Experts of a small language model.
Experts: 96 experts in each of 14 layers, 64 squared ReLU neurons an expert, 8 picks a token, a softmax router, a shared expert of 128 neurons.
Training: a variant of Adam for the experts, 656M tokens.
Below are experts of layer 9 (counted from 0) of a mixture-of-experts language model. Rows are named router (the router's row for the expert) and show model dimensions 0-79. Each number is 500 + 25 x the weight over its row's rms, rounded and kept within 0 to 999. Numbers have three digits each.
Before each expert's rows: "gets" lists some tokens that make up at least twice as much of what it gets as of all text; "mostly gets" lists some tokens that are sent to it at least half of the time. This comes from a sample of Wikipedia text that the model never trained on. Tokens count by the router's weight.

# expert 62
gets: "us", "s", "um", "fe", "x", "iv"
mostly gets: "press", "fe", "ix", " process", "ex", "us"
router:491523483551485478475537471499495534494554534523456496523492499533500513483476529531458485504516483474492539558488506491544496458505467514501473518495476537494428480476471543520476483473510502490482481489514492510518469520494489491456512473

# expert 20
gets: "w", " 1", "en", " 3", " 4", " 5"
mostly gets: " 2024", "95", " 2016", " 25", "45", " 2015"
router:441539467536478487494501465540524534507487521517506453501495486528515535479478523527513529489502468477480491511512527463486478501509493502519507492511475526449489495463496493526464499473518468473511472502494458537492468547497515526507518467

# expert 5
gets: " as", "it", "and", "ult", "end", "et"
mostly gets: "ult", " event", " Cup", " make", " wrote", " artist"
router:473524476540475494510523445523492514520537503537494477524483466519498573480466513527513504517522487460507529485475521496503514489505493509523448503482481519466496492470497486508476489438522473487486484483491491533536471537516486515482518490

# expert 50
gets: "an", "n", "on", "or", "ri", "il"
mostly gets: " National", "ran", "gan", "mar", " William", " World"
router:493537465505487485474520477514482527489510536530497472503486468546514541510481506534471526493515503479506503538480495480516535487504489527525493445481466514479462467477498530537475471494482475479493497504454474540513478531497471502505508473

# expert 30
gets: " of", ",", " the", " in", " and", " for"
mostly gets: "The", " through", " between", " &", " the", " during"
router:486517493544485488483526478530467530502524519515527491501486462533526521457477523540499543487524497463464498524484539464508495451474469528524480457501498506472478476473500511522495474475521502462504492463500491521498476500500491477461513465

# expert 69
gets: "s", "t", "n", "la", "e", "ce"
mostly gets: "ception", " water", "la", "ning", "na", "den"
router:480505453525494472441528462508486558509486528513521486513474489517507489460483565470489548501499481477477524490486525490508506465493490507506446480484483507484491490473481526525495453497512486493520493516523488546496441515507507471454536473

# expert 89
gets: " 19", ",", " 18", " (19", "20", "."
mostly gets: " 18", " 19", "19", " June", " (19", " July"
router:478535461529510457497521478523523536507510537509492468509475494498537517495484535537480523497477480463468513539519518496505493488468490496506482490459502528502493469501465506519505470472501453497487470469472506518515467548498508477464535486

# expert 92
gets: " 19", " 2", " 3", " 1", " 4", "2"
mostly gets: "00", "9", "8", "6", " four", "7"
router:482506475532471469516520473521507513488529513512456483489471485521514516462489517506461509495531495470486541542516508492542520464497486514502491480490483537523483494483448517526491509473522487472471474459481475541481456550482499479483522506

# expert 81
gets: " to", " in", " of", " that", " for", " from"
mostly gets: " that", " who", " when", " where", " after", " against"
router:504529488506488472498495507504471536519505532493509473523484459520539523466470544517492518513518476443465538524474560487496513477482488524529478461457471535463521485505510501519495502442512474483485514477509473524547480519480492502478535492

# expert 90
gets: ",", " 19", "2", " 1", "5", " 2"
mostly gets: "–19", " July", " June", " September", " March", " November"
router:503501464507470462473533465518505531478532512497493476510464479530498511495483512495502518477490500490508537555488566461496505501504499513498483485474482544483488468492462520513482485460515481482482458474451510543513454545504494506453551499

# expert 61
gets: "ell", "ing", ")", "ry", "ies", "ill"
mostly gets: "ell", " will", "itch", " based", " James", " would"
router:480560491501471465501522489537486519501541557506511460518454499485531532478499491489495499485518499474502511564483525491510497481488476497526462495479456539475510489479492510529479494507507501483491480486505483497506439535469516510480522480

# expert 4
gets: "s", "\n", " re", " f", " fa", "son"
mostly gets: " wrote", " continu", " success", " said", " pass", " sold"
router:494509476549459455481502470497513546516501515506473483537452505520522520454490523542484514506523478463486491501473518481499509515507505525521468491473484511471512500465496525504488472481505466441514456470536482510530474536495495502466503503

# expert 13
gets: " and", " ", "-", " 0", ":", "."
mostly gets: " but", " and", " 0", " 4", " 27", " 6"
router:465534485534479488481564479525483548501502522519507510512462486531506497489483512516460530506535497497481494525477556472532502455485483487473466474478491511460497463488480523525493469468502437473488490469516466545496470536467454479465514451

# expert 6
gets: "s", " as", "ers", "es", " including", "t"
mostly gets: " as", " form", " including", "ities", " sold", " called"
router:476506490499510442468496437485477500479506518516507490513470491505512503473484524495481498512502468485473502533505526491510522443477460490520501513493473514505468465480472516531478460477524466482506480468464479505494470505461501489468525457

# expert 23
gets: "-", " (", "/", " 1", "der", " 19"
mostly gets: " well", " father", "[", "/", " Location", " brother"
router:473546464524505466513515459499507543497482535511494474512499444510502509498477513515486512489489483496451504510483508492493498477503465514529491483451492512489513466478482521509488489495534476502492508482474489551532506524478496483489510499

# expert 43
gets: "R", "S", "T", "C", "M", " 1"
mostly gets: " village", " River", " Street", "\\", "0,000", "}"
router:492508493505499490476514468529499524478556549484481486516460470496536538460482526530447522500519505461499489526497536443516538468471474514519504481501477524485470516504448507529513481472522474458495473481468493503497480527476508481479539487

# expert 82
gets: " |", "|", " by", " which", " to", " with"
mostly gets: " who", " after", " which", " when", " where", " until"
router:498547481525459479489511462512475531511511512501488477542485499543509544459456540517498516512534471429482526536491538469523520493506496547553471455471455533484496494484489513504463500465515483482475502484499446538536533501489483470482527476

# expert 14
gets: "t", "b", "g", "p", "f", "C"
mostly gets: " 2003", " 2004", " Trans", " 2005", " 2006", " Frank"
router:460521477494532497476505461524477513526466498537504449505514427498522550495477540530458520489510508483476525496502501482481530467508481502543500489492471493509491499473494496533462460464498447518483506488455488512521509535472514504515495506

# expert 56
gets: "ar", "in", "n", " be", "o", "i"
mostly gets: "vol", "year", " Great", "par", " Un", " North"
router:466539482537469457486493461517503542490526532533506492500494493528500508463478524505459525512544487472479512540495529467524535498515458501508480457454467531467489460492512495522468478481539451489471484513491481518517479553489484505507517464

# expert 83
gets: " |", "|", ".", "-", "li", " 0"
mostly gets: "‍", " that", " because", " where", " who", " Ni"
router:472503500537486456481502461517530562518487530499507498518476481519521554460496518520475533504537456505465517531466513488512501497504512492502461480472514559449495484496495542530490487451524458470466486484462493537510490520496480462476545459

# expert 48
gets: "fer", "im", "com", "am", "vi", "b"
mostly gets: " Am", " return", "rect", "fer", " allow", " Frank"
router:483503468552498471500511462507504542532497533535506495500475470513501500464464544477460513512537499466490495540491539461498552489510484509524475490486496530474481482508487516512487478475535430488470454486474479511510472529476482504513524479

# expert 74
gets: "|", "ra", " |", " In", "In", ":"
mostly gets: "In", "On", "–2", "–3", "→", "Release"
router:524528498517478496502509479509467547521543509519469470548496491515502519470478535499480517530512507474492514550505530483526548462485456527499469447482488561475482451472491540512487476492530479478490504452476460528531502527452478468489544466

# expert 33
gets: " C", " S", " K", " F", " G", " A"
mostly gets: " Ho", " Sch", " Z", " Ar", " Sp", " Bur"
router:479494485516462489482500450524488518519533499504485501486457473505496510491485523520473558514523473458465507535486523468517497479458466518521487471467467513502477484497454511520488453480510458465497460503472479507500490498486528504462497522

# expert 1
gets: "s", " A", " Ro", " D", " No", "ment"
mostly gets: " music", " Team", " song", " Music", " event", " Ya"
router:469536494491495485495540485503500530516504521523476462498456475512488503489466514501493525525518500485489497492496541481526481457509481489507502478469505516521481473471487505535515448499506498475508485496484452513514468542472527509473526500

# expert 51
gets: " World", "ton", "man", "ur", " National", "li"
mostly gets: " National", " World", " York", " national", " John", " European"
router:497546491535476458480525466503516495510526503512489482486480467528494521473504481525479552490524499477491513535478513491502491493490491521532480468486488504483493451499458492527491455470513498485504488499494518524532442523490472514473512468

# expert 67
gets: "re", "e", "le", "ve", "ck", "low"
mostly gets: " each", " Green", "^{2}", " back", " every", " young"
router:494545485548493491482496442529491552481500527485500469496486494504493528480478550493473517510517442472481487515482514496501513488476509531521489498467472520487497491469442501563493510461514497456475497482508488537548471529501486509462553461

# expert 64
gets: " the", "|", " a", " in", " an", "ner"
mostly gets: " States", " water", "|", "ner", " back", " Australia"
router:517515472519457501476517457527484538522531524508515499489491476531502507451449526481474483510547484490505502537507502498490527491517479519530454501464465521507476451465471530491462456480550460489481482495490492524502449546493487492465535507

# expert 45
gets: "pe", "ne", "me", "e", "port", "ute"
mostly gets: " large", " system", "struction", "pe", " small", " complete"
router:469510474511463477507524453497476536495522487506488482519473446503495538477457527498474523524510515487476503524466488507496494439467497504530495490468507531519499505483477493524520456505538484485491492511473463516491474505473509502448528506

# expert 59
gets: " b", " a", " f", "f", " w", " S"
mostly gets: " b", " near", " high", " sub", " w", " an"
router:463551475525516489479518465528469542525503524491504512521454481507493483450499521516452532520525491519494489522502506467498505474460490525532485507479506510479496504497447541531481465462543464453492498507460473534525482558449473514480534482

# expert 44
gets: "h", ")", "y", "d", "ity", "th"
mostly gets: "]", " County", " what", " father", "′", " law"
router:462544467504512521477500507492517550498516517521462496515495462535528517465497515505476534501523457493461493510483523495534471509459477486534507469497494510485518490480467529537490494484499451485506538521462472531517485500485509500448518504

# expert 38
gets: " p", "p", "c", "s", "ri", " ch"
mostly gets: " ch", " Comp", " comp", "vol", " p", "′"
router:474522506559507465518530464504479509501507520548472480533482483509515506504492529531490499530523488478460475548494526468523533476477470496506469495469503537513461472462492504503485474481534444447465497449480490548524514535464501458510532485

# expert 73
gets: " |", " re", "-", " g", " c", " \""
mostly gets: " re", "″", " allow", " De", " Be", " Bel"
router:484521472530478472493501466502499488481492515528520496516480489533511529460475511504513511540499491466470523524466508484513525506509485521498462475464486534490495503470481526509495475490506483444478484493477480548509491512452494478486520481

# expert 66
gets: "-", " |", "\n", "|", ";", ")"
mostly gets: " ==", "•", "″", "|", "-", " while"
router:475534485502484461492508466524477525504507514527491477515500474515507557459488548532464515527515461473467506538497534488545548519506494521534491490497482504508463509453477502515488462485556508468493490480466508564521487495474490471497505476

# expert 72
gets: " |", "l", ";", " ", "born", " ("
mostly gets: " Bel", "born", "l", " Al", " goal", "Note"
router:477532460520485505499543457533509562495520485525486498523476484556501510464486538512506533512516466447467486523491541500495483489465477502505485495461478531465513471488485508510497473487553486513496482480462506550545524515454484480459545506

# expert 95
gets: " and", "th", ",", " to", " of", "ed"
mostly gets: " met", " than", " or", " even", " and", " those"
router:483498493530507463462536493509485499492543557519502501511477491515545515469487530542504543518522491483490520537478521483533509469503461469503479480499497522490491450482492505551509475481521445467481505465496489527491499527473523462488534485

# expert 8
gets: "d", "er", "ed", "k", "ist", "ing"
mostly gets: " German", " British", " English", " Team", " artist", " sold"
router:465554470499464481500520429545463530510534536489515473529509467531500525478478505509499485477517494478467504490507503466545517506491470514489503497486474497485481474503482507546447498502519494459492469466467482519485490528500491482451547517

# expert 26
gets: " ", "A", " A", " pro", "ur", " As"
mostly gets: " This", " Born", " ", " However", " per", " pro"
router:507546474502505480497525481518489530483516510510457454519504520513520522452494507541463528491535510476503517532485505473505531503493478550507459489501457534483493489480455506518480477482532483469487476487475497514521446517478494511477540466

# expert 16
gets: " ", "-", "g", "mp", "v", " 0"
mostly gets: " ", "mp", "ag", "_{"
router:495529460526501478488531447543496539509519505546499481497462465538523519481497495531492547485492515497508521549501504468528495487520502504523492499479452542444509495475479498477481489461510483484482465504464500530500458545508485495490499510

# expert 22
gets: ":", "ing", " by", "ed", " to", " of"
mostly gets: "=", " wrote", "ting", " Film", "–20", " by"
router:469539492510496457482546457505496534496514497536493488506443504553514539486429483492498526467521497485463489534495503486521482469480456520501455513514520525482507451482493532502482473489538464497482501485499485503521477508475477515484516493

# expert 37
gets: "ru", "ence", "ba", "ro", "po", "'"
mostly gets: "po", " pa", "be", " Michael", " their", " feature"
router:459517464502471495502520457522518545531485519514489482491476456494505539466494497509518518507497498474460533493498511497532501478505471508546505465477504495461509498463496554484517502502516505494481468493478475550509494535504494497485528508

# expert 79
gets: "\n", " ", " the", "|", " in", " United"
mostly gets: " same", "|", " his", " United", " her", "See"
router:477557475515495495487540494530481540489513523496489488507476489522507525439477502503450522518530503480488492537511516472519533480491487505500492498489510516496464455507479559504493459496510456488492478492466458537488486522467502474489522473

# expert 60
gets: "e", "er", "L", "or", "re", "el"
mostly gets: "L", "ex", " Le", "&", "e", " Ne"
router:501525453492492457484546474496455563498532518500477488524482478504511522483464511520447504511502506462471527543490534469527520483496483512503470501494496530460466509465455529516497473505519474496511493476504462526496496496482476484451533493

# expert 77
gets: " the", "ure", "able", "ion", " of", "ide"
mostly gets: " after", " before", " This", " However", "After", " allow"
router:497561498524497482516513471533509506499497495485503484533473444499477521459512478531492503490517487465479530493526529500508485514470489508515460490481470509503505507444456526510472458477517476500486496508492488505514479541439506487459517471

# expert 65
gets: " |", "==", "-", "|", "===", "\n"
mostly gets: "==", "====", " ==", "===", "|", " will"
router:482549459538453499469525502498485519482546546518489457532504479543510503477476498524480537525522459458475521502461535499510504497492491554537462472485456522473512512486483533533456483492491474471489454462481480556539474536472485496452537490

# expert 18
gets: " a", " and", " the", " as", "ed", " but"
mostly gets: " but", " began", " known", " most", " well", " Country"
router:447526471538508491469541493483482516521480531513513506502509444533525514475517508519450516498487478480499549503490526478506497490491481533482476478468498530491484463466452523530504486477514487476483493453480480541501503519474489479495537488

# expert 15
gets: "ment", ",", "er", "ctor", "or", "ction"
mostly gets: " engine", " operation", " station", "ctor", " director", " father"
router:468526484563516481497515475517485510521497495506508494512500500513507498470488538502467519514489481495481485511496521486540491459481473486491507496475489518501445496476499515500481459471503480468502487495506461535532510532492490491488516466

# expert 47
gets: ")", "x", "o", "se", " she", "ton"
mostly gets: "Species", " village", " she", " artist", " tr", " plan"
router:468517446520525483458530480521475539530490539505499505521509470516520507478495532543461520483544457463485501553509512481537547497516512517532486487492469513479462497458472542522501489448527448504481499519492483512501508509487494510491526447

# expert 88
gets: "y", " also", "ly", " first", " he", "History"
mostly gets: " music", " wh", " also", "History", " person", " company"
router:489519485496501481477517486530496509507510511510502495519504490509521543448459525493462496526520503491490483505512525460521505503484465502499501483526465485496481484511436503539442498467514470455494515490485474545524476501467501473456553455

# expert 29
gets: " in", " ", "-", " of", "'", " at"
mostly gets: " along", " at", " in", "’", " near", "/"
router:496509511509507474458511442522471516519507516515501507509492469513511499476481518489498506522522494500475484525483521469509541469484461536562473498480436516485433459475451542507490478485489502460494486473475484532528490510479488499479529462

# expert 49
gets: "o", "u", "n", "a", "ri", "in"
mostly gets: " City", " Scott", "gan", " Town", " Francis", " State"
router:476503477506502477473509494511493539509496536493508491489486480541528521490490496520473522465559479478508493525496497481515497514501488521529475480485461514500466475496484535542479501484501497490463493473482465519501484524496499489490504477

# expert 34
gets: ",", " and", "\"", " ", " (", ";"
mostly gets: " &", " and", "\"", " or", "—", ","
router:486528479520519492486526503523502514485511538527502489536496461516547547477480514524467512496507498471448508523478506464515525478455473545532502503504503507488468498490452525514513497496510469473529492460504488518495488503464512450473502489

# expert 78
gets: "\n", " ", "e", "n", "o", "in"
mostly gets: " become", " became", " make", "•", " won", " win"
router:479523443495475507476508470546492553501490497515504481511503472488536532452475548511490513520511476459495512471454527470517516496501512536520484499482483526482502508469485534523494484472528496466504495499478492537483494526475505510480524477

# expert 25
gets: " the", " The", "The", " a", " of", " his"
mostly gets: "The", " The", " This", " their", " the", " His"
router:499527505516502494495493449495491511524534522522513467540476469509514509485504533523478563508511494477490481539486520499524502458456481534513466473478477528502492499491455526509505491497542480476488513486486459526561487523458489512474547464

# expert 42
gets: "e", "ne", "ard", "age", "ine", "ate"
mostly gets: "bert", " politician", " Peter", " 31", " Street", "gue"
router:502523475530499468502548472531487529510484528527506460513488464532500509493457499524517527497496492472484523537497528518494495486450491538547503464499438540458484510452493487528491507476487474500505491473493481522498478530494500491498518476

# expert 12
gets: "ed", " had", " was", "ly", " have", " has"
mostly gets: " had", " has", " have", " became", " been", " played"
router:495530482520516478487537498511484531512495506482483482508484472514529566488469531533494529510489485463492509480484523454530528509508513514505482509505468524468496466462480525529503504487521500463498509467466463519472496524493489486493552447

# expert 76
gets: "ur", "ra", "ha", "li", "ro", " Ba"
mostly gets: " Ha", " Ba", "–0", "ö", "ø", " Bro"
router:489547476533483466486494490535501503518499549504497457518488455498489515465475526487460521535531486497472536552514536484499525468466483489504453464474496535488475449502472526529492469494496501477497456493487496528539506512489487490447530497

# expert 70
gets: " |", "ia", ";", ")", "land", "a"
mostly gets: " India", " France", " Canada", " Russia", " Australia", " China"
router:501502467544484482490565466499489555507504548505491467502476509565546504474469534503468518504509473480502525528471500477515511488488446528530489478483463532494481509490475516514509514495498513480506493484499453543496494509479489465483534499

# expert 35
gets: " st", " W", " C", " re", " B", " K"
mostly gets: " st", " He", " Sp", " St", " J", " Her"
router:479514481524496498492529481510503514503505507522501471515485486515509522486455490559475535491508468475480507506471500489502510492501477557516483477480482503460513479480489502519500502439525455464490484458473502520517474513486519522476499499

# expert 2
gets: "s", " |", " was", " were", "r", "ri"
mostly gets: " run", " States", " pass", " became", " March", " were"
router:502502484499490437452490449520492529499492510521510474522476487521499517465471513507503496504488475447500504517488489464525503504485478505522501499493446543525500495470471526477483472497541482460463481488472510514508479533502484513488497490

# expert 0
gets: "ed", "in", "ic", "it", " Act", "d"
mostly gets: " Cup", " century", " event", " announced", " 2013", " government"
router:467509475529493475498516474515469520520479532510490493513462463524522521467460521503495494493513492481501492514527506472521540472511479498525478509463473518488460451466485502509468469479493504489496498516488496527514483523508499477523527469

# expert 41
gets: "ver", "la", "lo", "ine", "'", "ja"
mostly gets: " Pla", " law", "ja", " River", " no", "fu"
router:521532487518508487497546485518482541519512531516485491501474490528519506462446512512481509520544487501506496535476512478530487474523451490535482474507468516492469473493480503514498492492521474471475446484499473512502458515504507472473544504

# expert 46
gets: "al", " his", " Al", "el", "ary", "as"
mostly gets: " Al", " public", "American", " their", "dependent", " his"
router:490508486503476479471547485518491537486500483527471487513469443557502525471462512518485545488505502493499501528473474487534544485496501535525467504477481525497481491468468519504489453461514445516502473510444488528530481503492498482448537515

# expert 32
gets: " ", " S", " P", " It", " Re", "en"
mostly gets: " This", " Born", "Re", "The", " Total", " imp"
router:495529489531505475484527475514475529519527497503465462533481485537467508495481513486484496497494471498484507512475531478503512462470461530536452507476463521506487487491464529532523485475520497476502491459470450529531459538464503475454525470

# expert 19
gets: "c", "st", "est", "ctor", "ph", "und"
mostly gets: "ctor", " club", " main", " original", " count", " group"
router:449548467559484517480501498512479530511513514504503469498493464496525490462433540499474491501533445478492521545488512464523491503516474485521501472464487504490504497493489526548494485503498485487502473520493477538504494519471501491485543468

# expert 17
gets: " is", " was", " are", " (", " be", " result"
mostly gets: " is", " been", " result", " remain", " are", " has"
router:507500471539507482509503472532494549511537532491485473496461490500491506500483545541488520545506487475489535546475537449525504472499497499504499487457497551503508478464501526505520505482500461509484496489482481553485486546466480474460524500

# expert 40
gets: "ad", "ing", "ard", "day", "al", "ade"
mostly gets: "ade", "day", "light", " area", " level", " month"
router:475516495515454477499523446531511496496520502509479507499474514501495492473487480486490523521532516449494509521488521486488520474498468497497470514449470531493496494478501515505490498490529489470479440501473471523521452543478511509464520507

# expert 31
gets: " (", " A", " C", " re", "A", " E"
mostly gets: " Sch", " Ar", " K", "(", "\\", " C"
router:465516477530474503504513487539436517522534523525526487526484501521530526484472504541458528523524485475471537504514537482507518479451472501520479491473483490480470495488480493527500464494521506475509479493485491501522484524502509488481542473

# expert 7
gets: "s", "ers", "ation", " work", "y", "es"
mostly gets: " work", " music", " Russia", " Award", "ations", " came"
router:464520496538482478484514484518496532515498519493490436518500492511503509479483551523482500470519463461470503496457523490503492479499461519528490498502462503477491482511464511542509464523523491459490501509488473517521456522490514474468531495

# expert 24
gets: "s", "e", "al", "se", "tic", "ian"
mostly gets: " This", " their", "ful", " bi", " Her", " her"
router:470527487525506498458512485542468524521468503543487459503474478505515510457468523532475536494537464461503498513499504467519498511488476528547478462483502507488466457472476488524500494458516463468479505492485481524533482522481509498494533471

# expert 54
gets: "at", " a", "ing", "amp", "%", "in"
mostly gets: "í", "amp", " This", " death", " again", "at"
router:493559468467458459484497468513517550513528533528512483527471465508504541469484513499495492512506491491522514507487521492513516501507488524537511466517487517489500499472465503507458454492508472476501525463424467531528474525497470517480531487

# expert 84
gets: "\n", " C", " P", " M", " F", " V"
mostly gets: " Ber", " Mu", " J", " Jo", "Ch", " Bar"
router:473500470506485505489503481525482532503531498528476476523488476529480517498473504519462515483484518441477505526474515468491465454493478505524495465470500527487489477528515523492488514468497481452506470471503464517535479515499512497490524501

# expert 52
gets: " S", "d", " T", "ta", "a", "i"
mostly gets: " Ku", " Ta", " S", " Scott", " Town", " Sha"
router:518490488532481492469522454497515520516535507540500487532473458526507511465466560515462556527530482485494561532501524489542529504488496522515466496493469499486483448494481550501504485486546471488514475512483507486502481481467506488485539474

# expert 55
gets: "ent", "ic", "ed", "ol", "i", "ec"
mostly gets: "vol", "equ", "rect", "ec", "See", "qua"
router:470497478524478476491538452526468518482525514569508480527502495552485506469476493515513534498532497462516520539482500523478511478483508513498457512476467539468490485490495513508488506470520479491482455451475494516491497525493497500480528483

# expert 93
gets: "\n", " |", " (", ",", ".", "2"
mostly gets: " (1", "0,000", "^{2}", " 100", "37", "000"
router:509523478498482495501527490531494509507517525523468475538484491520518509484485547494479509507494488467488508523471521450515515473463453515496492498474492538498470479485450527508476495471502491474483497482491490558459468554444472505504535488

# expert 10
gets: "k", "ian", "S", " Li", " States", " Ho"
mostly gets: " States", " Bel", " German", " Ko", " Russia", " British"
router:502513464490508496500518440513473557538478516479518502516483472529510530488479538490470547516510481498511506515487522492526502496489459513516478466496479510490452466487444482544474447490537460464498506490472480507526466509470515507475541511

# expert 86
gets: ".", ":", "y", ";", " family", " a"
mostly gets: " family", " wh", " population", "′", " own", " commun"
router:474498476553488484469524457523494527493508519494485504503487476506521493477484532522478520496547455483484499538486503512550505448473466490505502476482464536513469461465466503498492496489518487489489483498501471524534506502485497491493532468

# expert 3
gets: "er", " E", "s", " se", "x", " D"
mostly gets: " Russia", " 2005", " 2009", " Si", " people", " children"
router:480506455510516483491529492514480514508480504508455510513482520530518478463479483506471504518517480497485484517504524484545521497469495529519492494445484502504502496471449511508447473472509453478504487482463505514522465513486504497426521512

# expert 28
gets: " ", " c", " f", " \"", " p", " dis"
mostly gets: " dis", " po", " sub", " pre", " fa", " imp"
router:494535461537494469464535484516487507521484536488508505500455494542533538480467529506481539525531483495476499509496517473522508481476451508523493482492508496466483480476467489520492470487511485467470487506484478518513480501470504443472519487

# expert 9
gets: "\n", " was", " is", " (", " were", "|"
mostly gets: " came", " were", " finish", " was", " took", " Cup"
router:479508507487480488499490456526495519527517521520504488533467486543523513482447557520468522510525476471485522546485497502516471482487480495520499493482452523472467478496485544515483481498482506470489492482497466538517526504491486493480540481